{"num_hidden_layers": 10, "hidden_size": 512, "hidden_act": "geglu", "moe_layers": [2, 3, 4, 5, 6, 7, 8, 9], "routed_scale": 1.0, "lr_router": 0.000571, "norm": "rmsnorm"}
Below are experts of layer 6 (counted from 0) of a mixture-of-experts language model. Rows are named router (the router's row for the expert), gate (a neuron's input weights, with its number), up (a neuron's input weights, with its number), down (a neuron's output weights, with its number) and show model dimensions 320-383. Each number is 50 + 12 x the weight over its row's rms, rounded and kept within 0 to 99.
After each expert's rows: "mostly gets" lists some tokens that are sent to it at least half of the time. This comes from a sample of Wikipedia text that the model never trained on.

# expert 54
router:48 37 49 47 50 45 53 46 51 32 41 40 35 23 48 31 49 48 40 65 47 46 53 42 70 25 74 36 30 59 50 85 76 53 59 59 45 64 39 46 51 48 61 46 45 42 60 55 69 63 26 42 60 33 55 56 41 40 59 47 37 58 57 37
gate0:55 33 46 79 63 45 57 58 51 57 50 50 48 60 45 45 64 30 36 35 39 70 64 51 52 46 30 39 77 54 56 67 54 51 40 41 43 43 49 46 42 50 45 30 56 57 48 57 49 47 37 60 25 47 29 62 62 71 54 47 39 30 48 64
up0:73 37 44 46 44 48 59 67 41 27 38 57 60 60 58 55 62 48 49 53 46 47 33 45 75 60 46 57 29 33 62 53 47 62 31 21 53 41 45 57 61 55 43 49 48 58 56 57 60 55 14 52 48 51 42 45 45 50 39 62 40 44 60 41
down0:53 40 71 54 49 45 76 47 54 41 35 44 71 52 47 51 55 45 49 40 48 62 69 38 57 38 61 46 67 65 55 45 32 73 71 55 38 53 42 48 58 59 47 60 53 28 63 44 40 58 55 39 43 45 43 54 41 53 40 45 46 52 58 43
mostly gets: " director", " Committee", " member", " Association", " player", " president"

# expert 55
router:39 51 68 45 42 41 44 37 71 41 56 61 61 38 21 52 51 24 56 49 72 32 59 46 53 48 48 45 66 50 42 65 52 58 41 36 51 66 37 42 61 47 49 44 85 48 40 51 59 23 56 58 63 52 66 64 38 59 38 25 32 25 51 51
gate0:61 56 57 48 43 39 60 45 40 54 28 44 69 26 53 66 36 37 75 56 35 49 42 67 90 59 55 42 55 42 51 37 20 51 58 29 55 47 37 44 68 43 35 47 49 50 40 40 49 50 48 33 39 44 48 41 48 54 54 31 69 45 49 35
up0:61 57 64 29 31 57 65 50 39 34 61 40 65 59 72 46 32 51 65 53 28 53 61 42 72 55 50 72 46 54 40 56 39 50 55 73 59 45 29 56 69 47 36 47 64 24 36 24 55 31 53 33 45 58 60 66 54 47 52 43 63 44 37 39
down0:33 65 69 56 41 70 43 54 54 44 58 57 51 60 58 57 51 41 62 51 29 50 61 55 63 37 39 38 57 45 45 63 59 46 29 51 63 70 59 54 51 46 46 59 48 37 47 39 85 33 41 47 61 61 71 46 43 60 59 49 30 51 42 54
mostly gets: " None", " many", " several", " Yes", " These", " other"

# expert 34
router:55 56 31 48 37 54 32 57 43 52 59 35 62 50 44 61 60 57 51 50 57 46 64 75 47 52 62 56 62 55 55 44 60 58 54 41 43 65 64 27 56 62 43 28 18 26 45 68 56 78 49 26 50 57 49 49 35 13 51 52 35 46 65 57
gate0:48 45 58 51 52 64 44 49 45 48 74 60 41 29 31 53 61 59 53 75 61 60 50 47 41 42 49 37 46 31 45 65 66 47 62 67 46 65 62 43 50 57 51 42 54 52 46 48 46 73 67 48 36 66 43 67 54 33 55 59 28 57 51 58
up0:33 45 38 55 49 47 57 58 65 34 59 48 46 64 73 50 40 21 54 42 33 41 57 45 74 57 52 60 56 72 46 59 45 60 48 52 42 34 28 64 69 28 54 55 52 50 56 43 51 39 51 47 63 56 63 45 46 73 56 39 71 33 41 43
down0:53 31 55 49 47 17 40 60 70 43 47 59 51 42 47 48 21 58 37 28 49 56 55 29 46 46 44 58 59 37 30 41 64 38 60 54 52 55 49 52 53 39 38 48 61 39 34 45 04 57 40 38 65 41 42 60 33 51 56 45 59 45 57 49
mostly gets: " became", " MPC", " director", " Ministry", " footballer", " member"

# expert 45
router:70 57 31 16 66 66 54 53 53 56 48 61 45 49 54 62 59 60 35 63 50 34 42 43 41 40 33 39 65 28 47 64 41 60 45 67 47 43 71 64 35 72 57 47 38 61 59 60 51 28 40 30 86 51 52 59 41 55 55 30 49 23 45 48
gate0:61 43 58 53 51 66 51 45 56 53 56 67 27 61 51 48 45 34 41 33 52 30 58 31 35 48 52 45 39 58 49 49 37 49 73 54 64 49 30 29 37 56 39 52 45 46 48 54 51 59 77 43 56 36 46 51 46 53 43 36 75 62 34 23
up0:57 53 64 46 46 40 40 61 35 69 61 62 35 70 43 46 28 18 31 46 57 31 65 50 50 50 57 41 38 57 54 59 45 40 70 45 65 46 46 43 46 47 41 52 69 48 45 52 49 43 83 59 54 42 49 65 58 59 55 26 68 61 33 44
down0:54 57 55 55 42 61 37 75 46 44 41 64 38 55 46 47 54 51 27 34 52 52 44 48 59 60 58 28 47 56 34 38 59 39 78 51 52 46 46 42 47 39 45 45 66 36 50 35 62 46 54 54 42 33 59 38 56 39 50 31 64 59 65 36
mostly gets: " Racing", "ism", " guitar", "ness", "ings", " style"

# expert 51
router:49 43 72 52 56 37 39 45 20 59 43 60 69 61 50 50 51 60 51 46 41 71 68 49 58 54 40 42 34 38 53 53 24 39 46 39 67 57 54 53 76 55 56 29 45 36 46 42 51 43 58 33 35 37 43 47 51 66 63 31 42 57 49 31
gate0:28 38 48 57 57 49 41 65 48 33 51 27 50 49 47 45 34 53 38 43 49 68 30 52 64 68 64 40 30 52 55 47 56 39 58 53 55 35 54 72 50 45 24 37 61 56 50 50 45 61 29 49 71 56 45 63 59 67 69 71 55 53 45 66
up0:40 42 52 53 61 45 44 41 41 41 42 46 50 62 33 45 29 25 35 55 53 72 60 54 56 43 53 46 51 51 59 48 63 38 53 60 49 40 55 59 61 53 37 39 65 60 64 53 55 37 31 57 44 58 44 71 42 59 56 70 42 51 44 58
down0:48 40 52 33 57 87 51 45 50 63 52 51 59 54 61 62 46 41 50 49 49 41 54 28 61 66 49 57 57 56 54 63 50 47 65 52 64 48 50 43 42 66 37 88 38 49 32 37 47 55 50 48 56 66 55 78 49 42 49 79 37 42 39 55
mostly gets: " that", " who", " because", " where", " young", " career"

# expert 29
router:56 47 43 48 61 42 39 70 34 68 42 58 49 40 40 68 75 39 22 47 50 72 72 73 59 57 64 64 31 36 60 43 52 48 79 52 69 51 65 43 31 54 49 65 36 48 55 45 49 47 60 57 64 68 27 36 29 62 62 53 44 60 43 54
gate0:36 46 32 74 53 58 41 40 53 63 45 55 38 53 49 53 51 56 56 29 49 32 42 50 64 55 48 41 58 73 54 51 42 65 60 46 48 50 60 51 49 57 49 26 75 51 33 54 48 41 44 55 54 66 27 41 43 54 63 59 31 36 14 49
up0:44 62 40 43 43 53 56 27 34 48 47 39 35 20 33 47 49 51 67 68 61 73 58 68 39 43 55 41 43 44 37 54 32 52 58 36 67 52 41 47 49 37 63 25 67 65 29 48 47 48 49 50 67 35 34 47 47 30 73 52 33 40 39 52
down0:48 35 54 36 49 63 48 55 29 28 46 53 55 51 37 54 30 47 37 62 53 38 63 50 45 65 46 64 44 84 53 46 48 72 45 47 55 40 50 60 61 46 52 36 51 64 33 52 48 21 51 58 58 39 31 53 55 44 57 36 59 60 41 60
mostly gets: " professor", " Lieutenant", " footballer", " graduated", " d", " politician"

# expert 5
router:42 44 46 53 51 53 56 41 60 40 48 37 67 36 41 69 40 64 30 44 32 77 41 48 63 60 46 56 59 42 38 47 35 30 60 32 49 51 39 57 72 59 35 45 57 65 45 61 57 45 67 46 43 62 45 46 41 23 80 67 64 54 39 69
gate0:34 56 40 49 52 69 52 56 46 49 76 55 60 56 21 35 48 43 51 46 45 76 41 46 54 62 38 50 62 39 31 51 41 44 54 33 57 42 45 60 60 54 37 48 56 32 40 30 50 41 26 45 50 46 54 48 52 46 46 57 53 45 51 35
up0:42 47 35 35 49 59 46 58 46 45 64 48 48 81 37 37 39 33 68 52 40 65 40 53 53 42 47 23 63 59 49 34 45 45 55 27 44 51 41 57 55 51 69 56 63 40 45 46 44 43 39 62 54 22 43 48 52 39 59 59 54 43 36 61
down0:49 47 52 52 57 34 56 57 50 52 40 56 62 77 56 78 57 40 50 67 64 46 44 69 50 51 56 75 48 61 53 41 44 41 45 44 37 54 76 54 71 48 51 52 59 49 50 36 49 55 52 60 58 38 45 64 39 48 55 64 56 41 63 40
mostly gets: " several", " many", " four", " three", " eight", ";\n\n"

# expert 13
router:54 48 55 43 37 59 62 36 40 59 75 33 59 50 66 60 55 48 42 84 53 51 70 53 62 53 38 53 58 52 59 52 53 44 64 57 52 22 54 46 39 35 46 49 35 35 53 53 65 65 70 23 28 60 66 41 46 57 21 41 74 47 43 60
gate0:35 38 52 32 58 45 62 35 38 60 52 48 38 61 55 40 48 61 45 52 14 55 49 59 50 60 37 66 52 43 57 33 45 41 65 27 62 40 30 52 32 45 81 51 42 44 54 49 49 56 65 47 45 59 55 50 53 55 67 67 48 44 25 28
up0:37 34 57 46 38 49 40 43 69 40 45 58 57 43 51 38 62 30 47 32 88 36 38 34 49 41 53 37 28 64 29 54 42 57 50 72 23 42 67 61 70 48 43 61 55 57 54 56 54 61 31 44 49 52 56 28 52 33 45 43 39 38 64 52
down0:44 39 58 50 56 55 42 44 49 45 47 55 51 37 63 46 49 40 77 53 53 48 39 45 31 63 58 56 49 60 38 38 30 44 42 67 71 58 61 47 41 53 65 40 73 79 34 59 34 64 43 37 47 62 58 52 61 58 43 42 61 32 43 48
mostly gets: " her", " His", " =\n\n", " Her", " they", " was"

# expert 41
router:49 50 57 50 40 61 65 45 53 29 55 58 46 52 55 63 57 38 56 42 42 53 57 39 29 36 33 60 62 59 27 55 54 52 47 49 62 52 58 70 56 57 40 65 55 44 58 57 50 19 19 45 63 45 55 35 54 36 45 38 56 49 47 48
gate0:45 53 33 62 70 53 45 65 56 54 57 58 58 39 49 49 51 54 32 38 65 71 57 56 51 39 34 45 30 41 41 40 35 73 54 59 51 55 79 61 71 59 32 46 46 51 60 29 45 73 49 47 49 61 51 68 58 52 67 34 57 60 46 44
up0:41 52 47 63 65 37 18 61 59 64 46 62 48 46 65 40 62 50 24 34 58 50 50 45 63 46 42 53 27 34 38 47 63 66 36 66 60 35 71 76 60 48 45 57 45 54 59 30 50 49 27 48 49 55 45 61 49 49 58 39 69 65 38 42
down0:34 54 43 49 69 77 49 51 58 48 58 59 61 35 42 46 65 52 50 51 42 49 54 52 38 26 31 41 35 45 51 65 60 20 46 58 48 26 33 58 69 26 56 33 50 47 34 43 44 52 44 46 31 59 31 56 66 41 54 63 43 58 35 43
mostly gets: " Apps", "Species", " Candidate", " ·", " Votes", " Animalia"

# expert 3
router:51 44 50 42 25 42 35 49 42 44 39 41 62 52 54 38 53 30 49 43 58 65 56 64 47 60 69 27 24 47 57 41 80 59 52 41 58 47 55 65 38 64 52 41 29 70 53 45 51 43 47 70 70 50 29 44 41 52 53 62 70 52 53 61
gate0:67 34 51 51 61 47 56 58 46 27 26 24 59 26 78 60 52 59 49 51 19 62 49 66 54 61 50 65 40 51 57 39 45 52 58 36 49 51 62 56 58 64 34 52 61 55 49 49 55 59 43 58 49 40 85 64 34 60 50 35 48 52 69 41
up0:51 54 66 46 31 53 53 48 51 47 68 74 58 40 49 58 23 32 36 61 61 46 57 37 42 41 56 41 62 30 48 66 54 49 39 62 57 47 37 28 72 48 26 46 34 49 54 49 46 32 60 50 42 50 42 54 35 36 42 64 76 66 35 57
down0:59 44 30 51 44 46 50 51 64 70 75 41 44 32 65 60 47 42 62 53 48 40 41 45 56 63 53 65 47 62 45 54 46 63 54 39 34 60 45 61 71 57 52 54 49 58 39 52 11 55 58 28 67 51 41 50 58 61 67 45 44 43 26 38
mostly gets: "\",", ",\"", " wrote", "!", " whom", " Chevrolet"

# expert 21
router:47 44 49 55 59 48 37 48 40 61 39 64 45 31 62 23 68 50 41 46 42 54 47 60 72 53 42 50 51 44 76 78 60 53 52 48 41 33 38 55 45 56 44 55 39 40 41 46 48 57 48 63 73 48 50 59 34 47 52 62 48 40 53 49
gate0:37 51 40 61 63 53 35 55 41 43 58 51 49 71 48 65 42 69 41 55 39 52 37 47 49 57 73 58 52 39 61 33 54 41 34 63 54 49 53 50 38 32 55 65 35 70 54 50 47 42 62 76 74 50 60 61 48 37 42 30 55 49 48 58
up0:30 45 52 54 58 62 34 70 52 57 73 55 35 52 53 69 51 55 58 53 47 43 39 56 47 55 78 42 51 60 65 37 70 34 54 64 48 41 37 57 46 39 80 39 36 76 57 29 54 37 53 64 69 43 45 66 35 65 48 55 67 44 61 57
down0:50 54 50 48 41 70 55 68 50 64 77 45 54 48 34 46 50 75 50 74 52 63 32 53 73 41 51 55 46 42 50 51 38 40 50 57 51 42 45 36 48 26 51 55 44 42 47 76 77 54 38 42 63 35 55 35 57 23 43 40 56 65 71 68
mostly gets: "°E", " footballer", " Olympics", "°W", " politician", "\")"

# expert 2
router:64 45 37 38 63 75 46 63 55 24 60 72 57 50 56 66 62 38 44 44 46 39 54 68 47 51 47 42 65 47 39 39 44 46 45 47 49 61 56 32 68 49 72 49 60 56 64 50 58 51 63 60 52 39 69 42 38 49 61 52 53 47 42 58
gate0:43 35 44 62 52 63 64 47 45 55 41 29 56 34 63 38 62 48 49 59 36 65 37 58 59 47 57 47 44 39 65 53 40 59 48 36 55 69 49 46 53 52 56 24 44 41 50 74 40 53 36 49 50 55 68 57 49 33 77 44 54 45 34 52
up0:49 44 40 54 45 71 58 46 56 49 28 29 56 36 57 41 53 44 50 56 46 50 41 52 54 35 57 56 43 39 67 53 59 49 50 43 57 77 54 39 52 53 57 39 37 44 59 58 43 56 27 50 61 46 69 59 35 24 53 47 46 37 43 58
down0:47 42 55 49 38 52 47 36 50 42 40 62 50 47 67 39 49 28 48 48 53 52 44 44 51 56 48 39 58 61 37 55 59 30 38 33 54 59 40 61 53 41 53 38 68 49 37 45 52 47 51 57 54 53 44 55 45 42 45 54 37 40 67 63
mostly gets: " if", " \\", " whether", " above", " despite", ":\n\n"